config = dict(
    n_layer=10,
    d_model=256,
    n_experts=16,
    experts_per_token=1,
    d_expert=224,
    d_shared_expert=256,
    activation='swiglu',
    moe_layers=[0, 1, 2, 3, 4, 5, 6, 7, 8, 9],
    router_score='sigmoid',
    normalize_top_k=False,
    routed_scale=1.0,
    balance_loss=0.000503,
    balance_bias=True,
    router_bias=True,
    scale_expert_input=True,
    init_std_router=0.00905,
    lr_router=0.00119,
    n_head=8,
    n_kv_head=1,
    head_dim=32,
    vocab_size=6955,
    norm='rmsnorm',
    norm_place='pre',
    norm_eps=1e-05,
    positions='rope',
    rope_base=19500.0,
    rope_fraction=1.0,
    qk_norm=False,
    attn_scale=0.177,
    tie_embeddings=False,
    parallel_block=False,
    init='trunc',
    init_std_qkv=0.0175,
    init_std_o=0.00392,
    init_std_up=0.0175,
    init_std_down=0.00392,
    optimizer='soap_variant',
    lr=0.00185,
    beta1=0.95,
    beta2=0.99,
    weight_decay=0.1,
    lr_head=0.00872,
    grad_clip=2.0,
    warmup_steps=200,
    schedule='wsd',
    decay_fraction=0.874,
    decay_shape='linear',
    final_lr_fraction=0.1,
    batch_tokens=65536,
    seq_len=1024,
    doc_mask=True,
    train_tokens=322900000,
    steps=4928,
    dataset='wikipedia_en',
)
Below are experts of layer 3 (counted from 0) of a mixture-of-experts language model. Rows are named router (the router's row for the expert), gate (a neuron's input weights, with its number), up (a neuron's input weights, with its number) and show model dimensions 64-127. Each number is 200 + 40 x the weight over its row's rms, rounded and kept within 0 to 999.
Before each expert's rows: a language model's description of what the expert responds to; "mostly gets" lists some tokens that are sent to it at least half of the time. This comes from a sample of Wikipedia text that the model never trained on.

# expert 15
What it handles: Pieces of French and Romance words and names such as Canton and Île-de-France, plus "there" opening existential sentences like "There are".
mostly gets: " there", " There", "è", " France", "ét", "é"
router,173,220,176,202,226,201,258,187,162,218,170,237,239,204,148,183,224,130,174,136,148,176,173,233,187,185,206,158,199,190,192,234,254,201,205,216,119,149,165,198,177,260,242,220,178,192,210,200,326,283,176,188,173,204,221,223,134,178,230,200,225,181,154,183
gate35,190,270,175,228,215,257,247,223,174,228,170,161,188,266,156,235,166,203,143,158,168,188,182,162,242,258,150,208,172,164,241,236,186,194,208,198,238,209,170,246,164,244,232,214,184,192,215,150,149,167,268,177,250,217,158,251,148,120,155,215,189,141,156,215
up35,187,270,179,244,221,246,218,223,190,217,109,171,217,174,170,197,169,196,187,110,200,188,230,182,176,175,191,176,190,193,220,256,144,180,209,176,180,265,175,202,225,200,214,204,204,257,246,198,240,237,259,210,189,231,200,257,186,208,181,257,176,222,222,152
gate36,233,147,223,165,156,237,184,177,227,246,247,165,172,208,199,130,256,166,195,191,172,245,188,183,214,229,198,249,228,171,219,210,165,232,195,226,180,251,246,162,209,144,234,211,162,139,187,189,210,212,176,192,214,249,217,222,219,344,164,227,254,145,205,215
up36,215,184,213,179,200,201,207,252,174,149,226,211,188,243,269,253,175,184,225,233,197,163,269,157,219,261,195,195,219,272,204,249,225,180,270,130,239,121,185,278,243,281,191,171,148,206,189,181,250,235,203,220,158,197,228,195,196,125,253,193,149,245,235,203

# expert 3
What it handles: Main verbs is, are, was, will right after a subject, often in definitions opening chemistry, biology and math articles, such as "is an enzyme".
mostly gets: " are", " is", " will", " may", " does", "$"
router,188,231,173,250,217,235,244,230,164,113,231,227,136,191,227,238,176,111,280,145,158,223,247,240,141,154,152,135,256,216,189,216,161,199,280,242,135,123,200,202,288,214,235,204,141,187,173,165,177,216,171,231,251,214,197,269,90,218,118,250,144,240,185,148
gate0,213,232,220,161,136,150,237,151,211,196,279,224,257,165,176,116,244,167,271,232,131,168,178,187,179,213,244,243,258,192,203,151,210,165,177,274,251,124,183,209,155,209,229,252,165,224,196,218,167,187,141,234,185,254,131,123,239,183,219,190,135,96,187,180
up0,206,181,246,141,233,236,234,203,130,199,210,215,233,160,169,257,170,149,246,206,154,171,265,222,260,173,207,287,185,115,180,252,184,209,263,229,157,178,171,165,151,230,156,145,177,217,260,218,232,199,257,171,188,158,199,244,184,222,202,241,184,244,202,179
gate1,235,216,230,238,221,210,310,232,202,227,202,221,286,253,219,148,191,142,160,155,208,196,232,224,168,111,160,219,229,159,134,177,273,203,214,247,259,152,231,258,167,165,272,176,161,189,213,214,222,166,258,197,204,196,230,186,195,250,111,165,195,193,137,181
up1,237,224,217,247,177,134,223,222,166,222,243,277,276,242,195,175,212,189,234,133,253,202,214,173,160,100,109,279,237,178,147,209,272,195,243,212,266,190,235,224,124,144,259,204,188,201,220,239,209,193,197,245,178,176,234,166,193,304,174,197,204,208,212,208

# expert 6
What it handles: First pieces of technical Latinate words in biology, medicine and science prose, such as prot(ective), infl(ammatory), Comp(utational), disease.
mostly gets: " prov", " disease", "\\", " obs", "imin", " neg"
router,217,224,190,206,232,244,263,245,147,131,267,260,148,236,233,213,116,122,176,149,177,229,189,209,160,176,204,137,253,233,247,263,186,142,274,185,76,103,175,187,286,251,241,186,129,192,135,162,199,233,192,179,182,160,181,259,146,218,89,242,124,250,198,211
gate0,214,141,168,96,268,197,221,199,230,272,143,126,170,222,183,251,164,218,177,232,178,159,202,271,197,211,198,170,176,219,240,278,206,142,247,144,192,99,147,177,204,285,205,228,248,192,154,216,216,247,245,178,194,193,258,211,191,221,185,188,194,240,232,246
up0,162,237,180,264,156,213,165,189,190,195,169,242,284,218,135,215,197,155,216,191,168,146,200,146,258,180,151,243,153,170,175,173,242,163,225,144,198,173,213,138,219,151,217,174,204,275,178,175,232,161,210,221,197,199,209,205,242,270,249,158,130,138,166,145
gate1,148,151,209,207,196,202,230,219,188,277,199,286,222,224,274,229,211,174,253,203,236,211,130,185,204,213,198,195,187,185,207,213,193,207,239,143,209,143,236,181,236,221,127,199,149,145,177,165,156,164,149,298,224,137,157,223,174,166,183,122,235,218,208,229
up1,207,217,195,275,180,208,198,133,263,193,253,232,199,176,198,225,202,212,176,127,173,248,179,181,210,194,205,163,199,192,238,242,228,179,177,163,239,189,175,115,168,154,240,200,188,177,177,178,242,198,267,188,296,211,264,215,218,254,184,198,260,171,191,143